Weights of a small mixture-of-experts language model, trained from scratch on English Wikipedia.
Experts: 24 experts in each of 11 layers, 1 pick a token, a softmax router, a shared expert of 64 neurons.
Below are experts of layer 6 (counted from 0) of a mixture-of-experts language model. Rows are named router (the router's row for the expert), gate (a neuron's input weights, with its number), up (a neuron's input weights, with its number), down (a neuron's output weights, with its number) and show model dimensions 0-127. Each number is 128 + 32 x the weight over its row's rms, rounded and kept within 0 to 255. Numbers have three digits each.
After each expert's rows: "comes after" lists some tokens at least twice as common just before its tokens as in all text. This comes from a sample of Wikipedia text that the model never trained on. Tokens count by the router's weight.

# expert 3
router:167098142161112135117097081143089089128099114098081175191137102102130137108113049181140143131143170115133079149153157072120119164106097101101195101150137183111110093139171185086125168149101196106104073078072115158158117148146098143125131107134173098105113142189074100136053138152169122148105108106189160145099151132158165187105139174092121124095124136138162131108106185101126114135145
gate0:139114135136135113123083168146140110090066129069164114120168056029128129127082114131127172138135163129079125151128202174135176137194134120146086170145129117133142086131182149102120092149081148145111188177127168087109090070169125089050099129161124128126118124030128142115054131099131136139145125088126112189131098159133154106119127154098125119129131124128137101128124151128177195130128
up0:127130111173160130101116157148133135173100129136127129128123186130128127147180127099047126126116120128125153050118087123178127171128126165096074137090170125125127152131108183207180150131117146127152141129128078126126127170088154124117130100135103202130121129172177124107170128137185132091042125133146125115114123129184152176138128189127187109146152138144126122164125066089000131113103
down0:130094120106068142128130068127088183122142141124131110110075174179125152124133109133135254125138134142084111059127084128119123123146099140085138096122165132125072143134122121132143136129146168112127131231156125151132153125134174145135094131038144145084159148142122152102092097126183129138093174119225107104091144143125131130142112119127122087129099098186147112088127134085057103170093
gate1:109130129146138130125133085110129192142123048132173062126128122130125205163138142132133211099128139129164121150171146124127128129112127132093127149100128128078123155064106134038133111147184116089131145133132071096175118130141062117085123185128144109081098209126138194179160030144155121134173113126089135114097169124162064186157091121107117126126168094130128116132131134105147118138127
up1:139119133120093147130082152204115100130102155149131115162133111110137127087142169199162157045128109128099136057131135106125137116100127087110128130128137185203129161139137162167131129129072095170153190095116166118108177127129128141065123097133145131129126066105079156089132130255122118124091121090205135092130124124135134120113185082119120127154123139128153134129179124112128128171174
down1:135045167108137122123137132140126092122105175136120130106147139034088128161114124149149124168239130117130131132046165124094101107096155109104125121199085161165162134117104084140137115116123100130105127142150090082106112213135127169114132106112167144183196113123126170036110104131125162091133166136155103180157111147108123130148146174137154135136057090126123090147141136103108160167139
gate2:142140104143119129112130089091119129161137150131128127161185195129142124155116090081150161129132113126162185093163045067133093171107153132152115052174152129125148189133132128089101128064185094129123062148126087131130140163109125133126085116092145058094110123149101125139159144168124191113121140132255163131074133135145131160120148138154121132128130126124117121085093147129050069131132
up2:104125116112135132115149146095128112130177164126128125146129133102150139134165091119133231060128130123127143035120149222149120108130151137222128128108152100128127159127143143112135128122164128153124093096125095134195094183133117131103168127161167047124148127069127113174159140139130129110118077129150127129129165128120108148141112078060112237122083210131127116128096128072127103127127
down2:242128095132004129133116176084196157115098135154126139151161130149139112122174135114128127075049138150072128091045094149161130126118132085120176106189152081120122142131106126131085141130129133115136134128148127061110165139151126130127086154089127103117131139130114144130132108097127130128132146138136088078153128100131150121151141088185133144171143101128122200114127146047175127072144
gate3:148128097143082135029105148107116108118184126141134138202152165094093133111195098112126224128174110110187126073132102072133151086127059130131150123234132150128122129132137139117152122114102140139153125181147134127128063141127076175102110114119143128137140146166101139120121128078127102131128144122092143147131107116134056133182128136078102194127118128131124153128082135038110088151124
up3:135133167113053130099122126116111212126122131120144165139137128159141150122065144145129051132117137178111145123140181131132089129158127143152108047108121100088132143162173121125058129112128141122164070113148195172109128098128153125159126133128100109126113094080143080134153096107094193111126126082174170129096128119083121090104110049128159128121153128076214110127101130189159134182196
down3:133111140103128129128153127067080042166069130079137132128100117153097109128118132123136130146114122161100163148155121144077130176127136122162133128113112111121129140127131152100033129144133124097128133115201161164100127078119139128152119145121088205047105121161163041084100123176132144143120070090142226125127150090137136135126158151127127247080148131128162125159127116132132150134164
gate4:154063221038047128111170128069129105132126153105153145141160127092126144130088126133134220113123112132127158142127161118125123126140127136132114037125128116129128128126130073078172098150167148138172145127181114134125129138166086127124127137176118081125085150121141126155093087139062126134128133121106153128078119127074106179120132149128127090151128120143131131126035164170126132049196
up4:121069128069085124161126065139132124119174043128130102115128097188132136121157151098134134177130137122129150130060099212095170143126128144154116081125089089102087118126087138130131179142189166137119093078111122126157149119152140094171124210127169114117019116088128109161134101153120125135098118179141129135131132127130113122124134150157126223170075128117158112101135114075183117145132
down4:120157102167140113133128141139116148112140139119125141112154148115179141127230131111200184148159188146142109115109106113128089127128053130073143110137149130197147102127131115130176124122133131003187126126035186140117126107123135134168115178139111129118128130076101195096115124134103106125122126131085098159109059160178123038124124109144128120129090104168135110129132137072127111146117
comes after: " S", " N", " C", " R", " B", " s"

# expert 1
router:139072166143113148100064075164103103121122112085100174151187111093168116126122050159172143115134150106118117148147161101094162166077078079099157108154109150111051117177164136115130156153085138131104061085105091165153079165168108141163153114174150117118096131186115107081094107150144110156088174094138143172082158136139179124111117145117117108124105172191186163131144157081123124132140
gate0:136135126099128134126134122130114139144159067215173125180122125112014129158201134099127219150145130118157136104160065074130111080070068119133165125129109128131065105155167121213160119111131117102122117159124111116156227127111131146126128121086130132152101157180152137135116138126181129106147131102160133123137126125129085179143111142121138132138058131061103127083085121129129126118147
up0:093089115145135188110147195091132114128125129137119138099027117126132138183096105150161139158173133148130067052131164081129162131141128134144132131183126118083126142208175081129123133131126130117131047115128070133026171134132128125125106088172125123124127130244128138164142139053093107108119126095090130128096129128128112123159114115151122140122114151129144128163145134060136179122129
down0:208127131109142134104118059121127136123140141150098114128129129214144204117143163130127124128080135138146119135119110109189124131090131099113122168127102098053130083129241156129121138128195128131170130128154127145135200134128141092249080129159132101101170061180065127110152132129126081130128074128175129152121174163157120121128118128126106127131126160129141174124112091133128115134092
gate1:097124130046135127172136078085115069113131145159113145127128119128127151140113063131140142168119108128127175120129175109157043108118119127132134127105131148160092131146121127081133126178150124102228129223121203135097131107197132134141074117108117216129143122126119130137104144074131117112125086113117122162153118125145065165101122130129114126125176128093180186131129137160134139028077
up1:133103104144113153122116131124127077096150103107163178124141128224134128141146035133168104226126148106096103097131130124147132162144161111157095164135112127128090186068134138146099127127149150143109099122101109118046137255144128127128110137128089131139131132142123130156130189168108087124109126127062128129058111103137139143057103122129152131133167130176196087178126143110111125162118
down1:150099113085113112117129145116106112104085185155147058084177119050142111091126096124119132129156118040108060140135072150134104123148195102130107121153120128104165204127108137127092144167143083122145089095134110126169123194160115082140172168136097182173137142130081120130159163155144129131148072135140136117131123082122130121160111155154143194083148119137102151131124100151141140251114
gate2:135128135124105053124130156168124181127129124094127149141132154102109129138089174123110107129109178129125139138125075128108118131126047137178123063070128000094077122126130152124198090134136133124075128138129115087131132082136121140145106124126134106158108129160124142139127182037122065132102070169144131152118137128134157122132121060080113133123151169149125128164155109134139127237142
up2:129139129068134075100126123221127153160129130105163112051128145064122129079105090190114131139128101176133156096000120141136149185120086123134119120121125071139087117116128150094130089133129107130099144157128210103089142127128131128097136118044132138155154128212127186174124184125095127168076141135110140119132116123124112142179141147134135111133164125127130152127126141097137132126170
down2:128158178152149095215129135124131146091134124113130117145071133154121136114045099073126113131122158138143130116132141128122182075109062093085131124159141156106072132144148104126061149142147158052193204133127128097111095143119130137131102128140198081082086152102135128151126124122120094110192142185188130140100047153124127087124140149199133148142099136145116100167165179086098128104133
gate3:132058174135138118108118133117128125128141106168126129125158109134137136152097119127120123134117117200129134124118118078117086075000118122160123122126124089153130103177126094128124161107195078112129165037136125137098067160130159098146118133127098113140099179162129129084127106127209133075128164123121163138134129124127143144188155009166133138149140151068127140155141173144120106132120
up3:124128104111116176146129127128122133159148133163120125160129202120157144107109168119153130090115131130086135131195127116137102117121066040125191089159156158059139140127048126118128127106236126124055072154170179078135135129140121129123175117130164131099244119130128122189132145126125094117152118135141077149112156093129085134129141127183084130134126100125085112115130132108192099128130
down3:106133148127067161108118165126131130100152127103126181126145153167115094097104116132148202082103146131124110136123125178201116128130126085130128124126104166167120135110128120146109179066119091129184130141129106126078070126124164114126145130140197139119149192107118106073106126118131124105151125102132133024127130141203120100086128138120149123099212143158118147119226220141119061125169
gate4:129117107067117155190121118116127118140139213128186122120130102094147128090121124056093128134125129124157101251118134120132089095122132169128157132119127124136164100180098127051121149150231179129097155084029115104142128150128140128130120128096137128104131149140134149128151126121121106103147008125114155123132139120123126114228133149137159131104160102126110132125129091159131133114119
up4:099147128144147124122135128123129144130150126118092117127190128142105121157201145099130128173101146022127137179144167215171083140130134102139151131094159029125129113130181084217102130150123129116044139135123141038131133136135129130143163182098120151122146084131091088143128175142123131140094113129126131139129101127106123129119140113129105132167125097126229076127151095054129119094134
down4:135114146069123133118092105203136153143134143052093132152123120139084139120116127167137129125069154128106093122083056188070189131156182121129088138151104134121138140127158121114145076135104133125077150136153164123127129169147111187136095181166158151130209145105130111058118106134169102134125133144134171060209144133141128108110137074132101138108134142168122127136133136011116073129126
comes after: " M", ",", ".", "a", " John", "-"

# expert 20
router:154098185128130155118103090141102115114137064079118182166122079100153098135109091156164168139174147056162112166148144125114124155085097102129170120149089180073102086190153137115122174119130147172110112090073090185136073129140105138127138097138166094081133139137111102108100059142175129193109142100166163153107145155165134113079084183108139097105110151141107137113089165100103160199173
gate0:133099090124150160112134155126128130131124142182148131132121095139150169131101131132104114128168092126128119121116170231128112128124172151121127139061145137047131128109129132118134131236130165058090177091094126124131131128141129123118196106143133224125119118112138114089104135125130168199132110096136163076054127141131130131093128191046130123049126117098117117138117101142071180133160
up0:090133141116119124148133124139130171125132118130136086131183139168145137098022163118120114103086135135127137028117062152149152102129106128137169127123137143130159124071191122147146156153056124138071128115107177145180169112122102131134127199139161116133064120139170121096139099143131120116132147157060140092150070104098154143173159115132112128104128128117129128129096080082114008170171
down0:135130139143070120126175020128118140153156105124129129131141079146111132100115130115139144125132121109155108114087130185137135101179124078135158110146118141123148126123153188127118088071138121173137128133178103131142104152118169075120255118116121148058141170144109119191126125132160122090129088132148163124113137141133139105124127108117091147119136136082126179085128130171118120220106
gate1:130083131083105132130185124130130117138133066212115108130137119130127121120131145128120123143130095128105125116115133124138123190180141133089129184144110104141088148135128128131141129141102078051127093057121158133094118129111114061130119208160175176102105130133182103166097130204079133123123136056132115128131129178129151084130071140162120121035130076126113148155212129123138177136204
up1:085117129128101166089149183144127134141124153130196114141124120146089125145120129066123128126217139082151134045189131103145073148142115128112140124126138087130143185126128130188078138125126112160082133101093115170136180112136096148090083114099127106110195131140142103125118130206124126132106072167143138080130129118156145145128025080124125102059102126153129128101124099216128147088181
down1:163129131187119093127108162107127107123033127136094148120142118146137149102078157141090124101098127128140152127135110159098108160165091119127146158130198125234142118132102085123132131131093109118194145183125119109165102211068102141223099133123093104154081153164149207126132136065080124156136124129106151125108151124052144168089132165130122097154152128171132108110150156121124091082115
gate2:234140113121060067113138085154097129202123089146128129125133110127148132129081129119122143144203170169130155052132130198125128154132128179124129122099093131136129139103149106145128034128114128155110134160176102170072124125207102135087181078128155099111120126074166117128159106126129069128103092162158163121117206101176132132130151146121132134156099075173149120118145135132115127125153
up2:169080034208084168076131135093140136130121184194133131142133162147172125162187132090128122081129112158128151064153171128142075123089128116108174119164120055088130151130107128161065123126111067127111109139140097127086129152136074128151068136131140083144108139107141090128131135125156174187128129129125125159118133128113095168131195115099119139123137136080138210158094180167153122117086
down2:130107178102131087190120093082196106119097107126120137176111115099134105150114171166125121126128093159125167158136247128156078158143124078110113121121128115105139112143121085132158178129139143128132141104136119134125125085138124077095133128222088118169140161131162108107151121080137163104128135134127128085182138193135056104105146099106136150119135187151255137137136128151130094121115
gate3:141168128129243099132121115115114090105102106134131150070064063110140134158108122077153209134122127163121126162124146118131136154127166110208174121141122101161125074128093128087125122124125172129122137120123087131119133142128137163113139072139216172128131135082122135116185049052145106145161122095125141106101159160205192144100126110129111187182133148117125131134138108137140135073116
up3:085119062129111129111110130127130134054127129124191161123126132134121126117137128127117128130106131130130079085107165112172136133141242100124070131125075142100102131139129144081123160164125119232123128125191121120138078103129147130140071129109105156146229163133124057168110142178168167093168125117174104149100125131170123128114143098128151138082120131164110116074105109128122128126231
down3:126018127129143154129162130102127174145076104105213099101160112102120081081123088099059106143121142075127143081130126124142119064136190114084147123125131215099173119157120167080113151181153128137119117126214155173119114190127140128127111148108132120146134106123128157127108128139141136178088124124129121142147103133149131121125123098188207129178127097151120085127129130123090105215156
gate4:157024146133117126127135148123129122124160126251147073159131144107107127144163099140090066098130128071120136126141116157136128080083160128163117119120134146160153059158121128132177150127138127158111125100126083150164127116122130143032129127109110136157150137098153113141114092119129121002076103153148168101161129127134123128161191070055143129137131137102127130171110118147078128128095
up4:157024141157124101148115098127129151175129129169131143100128113066128030164090219130123134159131093128130152140126152125141100143140090124113130249131121115115145129144156098132130170126105095126124153122129137118138152134120062100117101131129133114157119060132054124111149124129047155162130126133142165073127103200133128175112120222129115134127138134142127152121121170055127120149132
down4:011183151110103176120132122100138171126189084101159111156119151116138102128114107144173130135128112126128069149143143125058080123128093207126122166134125104158169095114156128140165125121130133114148162195073129140147116110087125214138113144131150121102108134054138148111110133092081157128083144065092155161156101171150124138131180138158120120090109155116042140098120136174111165150087
comes after: "h", " K", "k", "y", "j", "i"

# expert 9
router:146059140160092185074115066148086079077123091084101163151167118109169095117134082166180131104159147110166109168158167113105192167133088113109137093170108145126088116144161181107059165164127158167110118087098108153129090151127108155159158117163164112115107142157094104110105087134137111163116161092145121110063174138167148174095111170109083097087108140163167130096123160121104193145163
gate0:128099128107128113108128074130128128104127125131224155129131159148134137136122205136170111127152127128160158180107106126131235123092131075116111146127128162137097129132180122150103107171109143111144085103119189072131160073127122134123212099131114137126151128127138131128125046062128158063128128133109107128095180149130123133111145146211161043127129106194126045107173133122127126128128
up0:114129128124168040126140099065146142114155138127132143091124079129122121119128135148139102141144120222195140085105173125139184087092128154133103126103161127113075154128105128128123114135141190049157160129136127153128128070128046101113217112129138131122119117162152246155121133115115162127152132125074123129175113142112129084068134119147139096115153101133107127032131118152127115089114
down0:255077132180105152129128158176136135096158126179142120079152090164151128131133105103133140097103117071131134139114149151115107108147121145133098129118088127122118135055160128117158061127134175128072195127157129207126091124135158097071125127129120101124132106128164136121118125127117053086143130153128173126120147140125122155197120126189031164128134126107126123078129158190123116127126
gate1:092111128131131161096127150172127115119138165122078126154078150131128128085146168134081132109163171110131079017128144128128050104128119139144084120100127112177206147150118119167128127144116127067084130115121065181128126149130139154238131132161149130127130128129092127131117095069128145106128091234128150127124127126130063110071128127174133143130155165119135137117131205162179126097131
up1:128076128128183116138137093130118140133127124144135138114130115093088137143075116129126000167133128201073132121082110131127135129120014129063131143165114131120102121139086130122117120130128128132155127118183172131122132130118180126089128129085132072118126127156175183135125201100129128172184227128111108133140148133123144149232125158128129073179125118136128106118127124133126118121108
down1:094145103135099087117215129069162120215129093126139115098128118177157102122129078105136044074152152178131128149094103145103157101144125135103137118148156123138120127131122096064130091189135119128126072107070127102124122130185135113117191130087133131144119170127137079117077126188118125131162137129120151202123145134172129149181134113137082135125106138162128128097130176151025194136169
gate2:127127131141126127134142117196028092000128114138130138131104128210127125150111106128127129156133149096126080232125089128131157133154131166137137109129106132129123129128131176128120167126127113121128130131126108132126083140118090129100125122176073207131142099178087235122096128104130125129123165102127117128127155127199117147091201072092082182121125120104163135128104125115152131145125
up2:153161125065089137127065131116137128131144129165128127158153126092036126123121122128111096133127113190189151124038044134130122087106093127125128154106187127139083056129126137114076124143123126104120133092084101129137195128137127091164210122094131126123052124178122125117174081155132161140132128120128159131126151121119129128132103146125210131046120138138133219131133136142162128131082
down2:127213132128125132149163120122070081081165122083131165128137121126166137083129118178129110141103141136118171143128106109145158123099128127102117168136052133147116157140100113157140084106101115121119180125130128078083099196142114171123092111174106158102223157127131110196139108136134088157111147054105159127137127133105095211122085131130125135110166048134132156140169141016131117158127
gate3:140167121209138087128128071126194132127128087128140126142099138126128130124137111119130129148124155129128125134124082126133127114128038136007119122120126210129175175129135098116130121082175131128123127120060169109129120096128132117111127148138130129099088163149158196136220232133114113148190123189128160108151102128128120128114159127163128141075135156167132094129136091090126123104053
up3:153145129093122081129128128118119139183137135123136138141147157102086162088107092140106124214104136106122136071103134140099021120120121099132106213131128176128107102130109127146123138121123130142130130122120066124138088114154107132161139099133126094173104114133158120000125126103128212118142088155123159128164183131126128129146123149126128153148126128129128157131146125147132121206091
down3:126131144122186129133119113185142152126074175134079174113137134146076146139128072149043140117144129190128086126127072064062156166106130144132133144164165128104125142118125160108222112130127140152186084106112124126130137128088076144063074090086142135165128130127100101124198132159141125127122125134118123054186132112086060189139187122125117150165132093133128125112098127157083119142174
gate4:125201128114129132078127136136092098128123131131125126123075123117185114136107110129103129165152142129211186098120158034106146138120144222160067157097152066124182141129137128125089173132103129129168128134094153130120167124181127099102097173113168127130127137142019093092126127142129121133160137114130175118179060134138131134145070137162149178142139092075114126127095132085179089089130
up4:115176118068109129188118107132168124133129122155127079112139099137190136000140118072103214127167149085130120099122127099128142133111163120112124202137134102127175160130193107133126164105149132024161165139168115127130123087127160089145170129117124127129159165154087111060128143128128159114142129157120132130106047126122156129128135098176174069079111128153122175129127125140131128127158
down4:127111117166108163162140160115114121140120204126104136195123121127179126126167194133106130174142051104135181126000103103175129127167202129064123145137145090117157135141131129120120149148102105177095115130128126152093143139120122087122123126142148129132101146096147124136091150149018102140105128127133088128090149161128177102130121208126124111129093135157123115143114160112092129129074
comes after: "-", " was", " a", " and", " his", "=="

# expert 6
router:163098160177087185133111101158095085128109105102092160192125107125147085104130125145128154081136166108174110145154170102109154152085102118076126083179118132062086096162182164111076168141085148140118085082110122123139124176170140140167176118146141124056107161153143088086091117115130079125061137115160177195126147148101140152104103147125080132123125126153134127114088141096107196186182
gate0:121175117129110112230116121132124145124133128173090180165154154046150109109127103126117135121133124162129117146140078111131092195171135056116131174128134132185197125106123124114123131121107071188128086127132097128082126073163141094164165151122001161138115130144109123131129127059125136136101170156121150128139220123114120096156097128132133130151161126056132081129155116129123111145160
up0:100119121132095124091130112097129191132121131149139108119129133131128102182079096033132162109149171115152119219061107129148127137126133133150113172130109083093234126170184133115041082149111086136121130100128120127177142127127131097145105156124116165174126126214126168025089176115127131128118145129140180214142106162118127125122138126109106083125126169122136140127142109129133130102131
down0:090126120145116097126151102171104109078141142135129127128147127060099194138166108129127130086143124125091144135148068047104107098127089146143121143103126079149146071166111128148241034140140128135130219155091134124134124139187143130132128128099123062123132074159097216139171191126152135129126167108136138097161053133133123129178128116139106084123088132107109145106147128101165140124131
gate1:092120127128128131103103133174138020142129130122120171131089137160127128127106072015129137239145127155153130128094129089103074123123127116130121104084138120133139131110197126084128128127125120101136157118122160107111123115116148138127132120128129132142129134197127167050214127128086114149129115130158195133141198115139124150120145168178141107223166136178086114134123128117135105189142
up1:122125140126116158132141129086151131127129128087030152154123135111067139136132097129187132072111174177108123106126138144255153112166136120095129141131090082127171113151120128138166094120094127128142117114075159129124141162132116131130151143126092139128093128069130108166105125120130092101147120096229176124130167145138042126125124111129128134155127124151136126090110130121115136124139
down1:140126114067129167130133107147110144076172070168149168075061101118151179132130103067137155163120092126157160135117157126107101148138120151061124094172124129027104175095132141129100139070149144132131132150150118132161078097153135127108126151108069085115151129132090048128096142149177083135144147128114137096173121126129131048212129132158156124124209139130185106163130079121130130118128
gate2:105090139151130126155137124143128133147095127125227063095131095139133139128112137135109060088162132086075108174129148148125126128122114132221119080128111138128108126124141128100155128131166099121104147129093154131126130077177121128151123110126116087098132140070184125043114093107158133120124079124007136140089125125176114126250120146178166177118160161130130159142127130130176144122132
up2:104127127105181125117128137109181129156128134131049189124068132059163073110128148133141131121118154128127130130209120127091134124125139137228126097124166080138142115126081147188144116129160176118090126108112126129128113181122139057053138126119114129125127137129128142133054142146130127172098168146124118111093142135146059167175179138117139109124045137156049089104059149108137087127114
down2:127119145179133202113102127123122170154159155030168147164143027189145128124114157109132090124145152173138177138141155160119121153124177128151117113128126192128105157124124119180117155121142078177114136130163134135121167087139134152136043083117035192125145124118134086101128127101069124105129134146101087150071120127183111129130124128120118133124114079090089082105084157134131190109098
gate3:098133139185152125126130128130137144094126108123102079139127091105129177148130155141126131141124129133117116126136128181124135163121070129146240099113123140199076123125088187161166150157117084086140124153124037121193175153141024127010105107122095130114127075168122129151122107125110138128066114142165123121138201129126087091115149159129166129137143127127170124168143105158124106113128
up3:181132118071165142138127137128133108147130126091162154130114157163112096121128174154128109084128175162138128087142131054126146143126126131048185163122142120129069138110189128154147187175088093150146090123113127130171100132129110155142149129132120175140091131129120113121113104058128154182126168100146143096127131078076161059074103146128078220074178067119125120121157158078124141064183
down3:114140190128146116089112126140138124111116225082125155130097136122141171121021132135064136128124122133133107212129128035136097133128124151128091134192145065131128133142118140120086106086114127141032128129133152085174127145089104129076111163158124137107138121128072131173130090126036132173151118148178131093097118191170108164134096137113145099137140107167122150090133142157125127133124
gate4:193161083119189114144126126129128133140107129123112136090049131115225122054126155137184131129130136137109108079131093122158131120113198154190104117132111123163137109120115138109143119164169125106154134136065191146095129109086046145123095126103147125121156119171038138093182158128128042120126158139103065129127140123128131163135134155105147123036119153131088119154125149175143164113129
up4:153078127128123088129061125113070123104093128145117126133115120114128115132162128099128148177128103127109188215135133125128067105122129130161145191077144061058065129124121105135114144102068102063066164110128115149128089126156171127124090163192128128118096126154129129102119173133115205126184132140178172148110125155163124131117137126177178132129060113133114164114127128140184186169065
down4:132138107155186127156090081129170145133111132133121174131068151223163085154178094134130126107095102157015158130112130136101086114127169088121124127100052111130049158157147107086095140130127148129079225142128130101153128107145111154140131097128111117112126160070137131055125047177070122153141124143159157156128140133126123151129066064125128122111132129105125128143101104137139139153128
comes after: " t", " T", " g", " p", " G", " c"

# expert 22
router:133107155134081140095090076165066105073107078087151153157176103124182077129083103179162156102157133092155124128149167080114144148123088102093164114136126147112091108124143178113123164196098147158084101112127090125174090175185124137190132054144147116068127136154093104079131100174167133183129147119146151138088172155160129139119112155113126101116110142177148159092091182116104157186151
gate0:126129132124087128036126182117131142131084127126134107124108142134239073048187076118129118036131097127119096123117130145162097129131144128126128103130129118134127085128110162169122103143123104144097149183166123080078194094124079193090098142128173130185128170129130123132173112124105133116130161128080168136126120168127129127147132130128130181128087156130112098149146106125090241113160
up0:128116108129097128107158126099127127255129117160134144130118126099112096128121193117114130148128149134133173134104103142114111113127117135139100151070128139127106151139149129126114129117121172165180069128087126119200128107084140148116158203128129123126126128126182123090121161126154148123103121137127120128255073041150129137134133131117129117139155100141124100065153144159149131121132
down0:101129138139098152089170117124130130118145152158125117180113142128119062130056106107116104126163194129155109083122160081148128117130102166122123142157139174160140176108128133206153152124077080089144173126180119106129072193200106163143140102177140169077075127146111086125132106109100127193101128126030158121085098124127120104129151135113192138088188138129156068120081134117138181131124
gate1:118126140047128125105132110143128161127152076126130126114124104133122051123128152124132118125128148110128137121170153130096174146170060135151136057130119140128148125121129113170128148126114136119144127104128150031172128109202161079053165077100146113116133128100104153164127110191120154049133120133253079128092143160144119153130116128150126150189118094192128069138110138102170128144180
up1:142134135213141089119118052126119087133138138119130125131130074141126166122128129143120172126129116141128118210113111138131131087150147154117130108128129086149097125126126118036135126128132127128130121210142100135083020111000117239114081142130128149118167118154133117123130164103158130143127132130084137162127125092124129187127152129164093118070135138129110094121129133094128123071146
down1:084126125157156149133122118106127143092124160040133121089147130148138143132128124132130128154127096035124187142079154128151113142071118027141120117088129119123136093134041142127124110152129137074160167099120116156118127133125129113195146137165029177149126131098130141095131214123091115083111134128139099099144121131134123063169123171136101132127136143145131230143137124140163125138207
gate2:137117119100173131124074128130126129131126053130155131146128129178097135076143185127223104127144128126180129149087120132162110159120158120152125060154118106130147132128104063129127114131128111151126149093130122124062128116104122128094216080133128137131129131240133110134129163008145159140126114118166078111129137129119128209079128163110101096081131125210121096118124134128121112096157
up2:129157157128117083101128154112127157174201128181129129214059115143126113087159153131129125113122122082129107139103023078128118129138128123128099136129122115101097128124125139128170141138143137174130000129155188100128091074159192160149125129132045130134126184124136106092155176137129110130132109132165068121129128128090122095132071131128130191124131164126129119100124134136075090088171
down2:132143135202125128128128152126183123128125129127131135161158141247124110086151122124147105197132130114172172129115135110145135121083132060117133048132078135128159124169139130172121181137126128078111123141059140106103151137128124144159123100127126073181067069142058174061129133187054137147106118133118154160120075140143141140118170108049121103122167141130097070111110128118138120134121
gate3:129122131130165126076088202087129112123133174122141133168138159128129128054168125128111129120131138048126194138149137081125139155129111117136121126206112142156117126125129116127126161160106238126113151127130117153116134064070021138064043100131135140181103145109072152046119129125159147127127134128126167131139119109063150139139140144128153076133119135085109125094128095146167150095110
up3:127180130125136167196151128103128166163136120091122134121105099111111112171104115115122042098133116159121089130178132204040177185145119127042108190118118128108144095129167121210128128152177122095143094127129198076114070132111131090149134112124162130104153128147156111144133133135088050102128121120123118125114159153158129063123128115125152145067186122134144181116109052129145134131136
down3:132084212147102075207143215143120131115111129134126173159108149172128141103131116133186083118100163119122138133149124078099128115165106095108153133082146134119200129135122165121129109143151135163025129149133118033075161145122142170196137131155137119128114131083151097111101147127093149159128140140129131160092152036068159084091131145132111151147139075115110147118131124102173087140139
gate4:125098133136086124122160127131127137120174114127124140130128130129255126090123074119158124159100120077130148125107191135116146137125092124130081123139137130129126083129114244090128144169120120124129129143129087123130144233176056131125126128129153118120133126126126140131138155070112225100135127122129131147130105112126103128128041100122120128160139127125126124082124119128127134193124
up4:125126132158104065182129122164128177127132124146087127125113193118138125076125154076093125095134128168129105128110234105056099123067131129138092125107196129121123137128150170121139140129116140083149129109124147137037117171172155140159130128130127095030149119129227142129127108203144129117129102126135059127127113115156117074128165120155172206146132125126175130118127167126104110135135
down4:123162128081082097119093133155130119131159130101104106225128115123144116123133148058155138085138087137128128131125121071141132127210049125166143143183129202118125152131023131139140165139130150126134091136128125123141156126118149130155080089069111169154090114122139129126179079140126127158169128124096175098109092163117069115133234154127131111140126122126116050095077128133125180128129
comes after: " |\n", "\n", "|\n", ")\n", ")", "otes"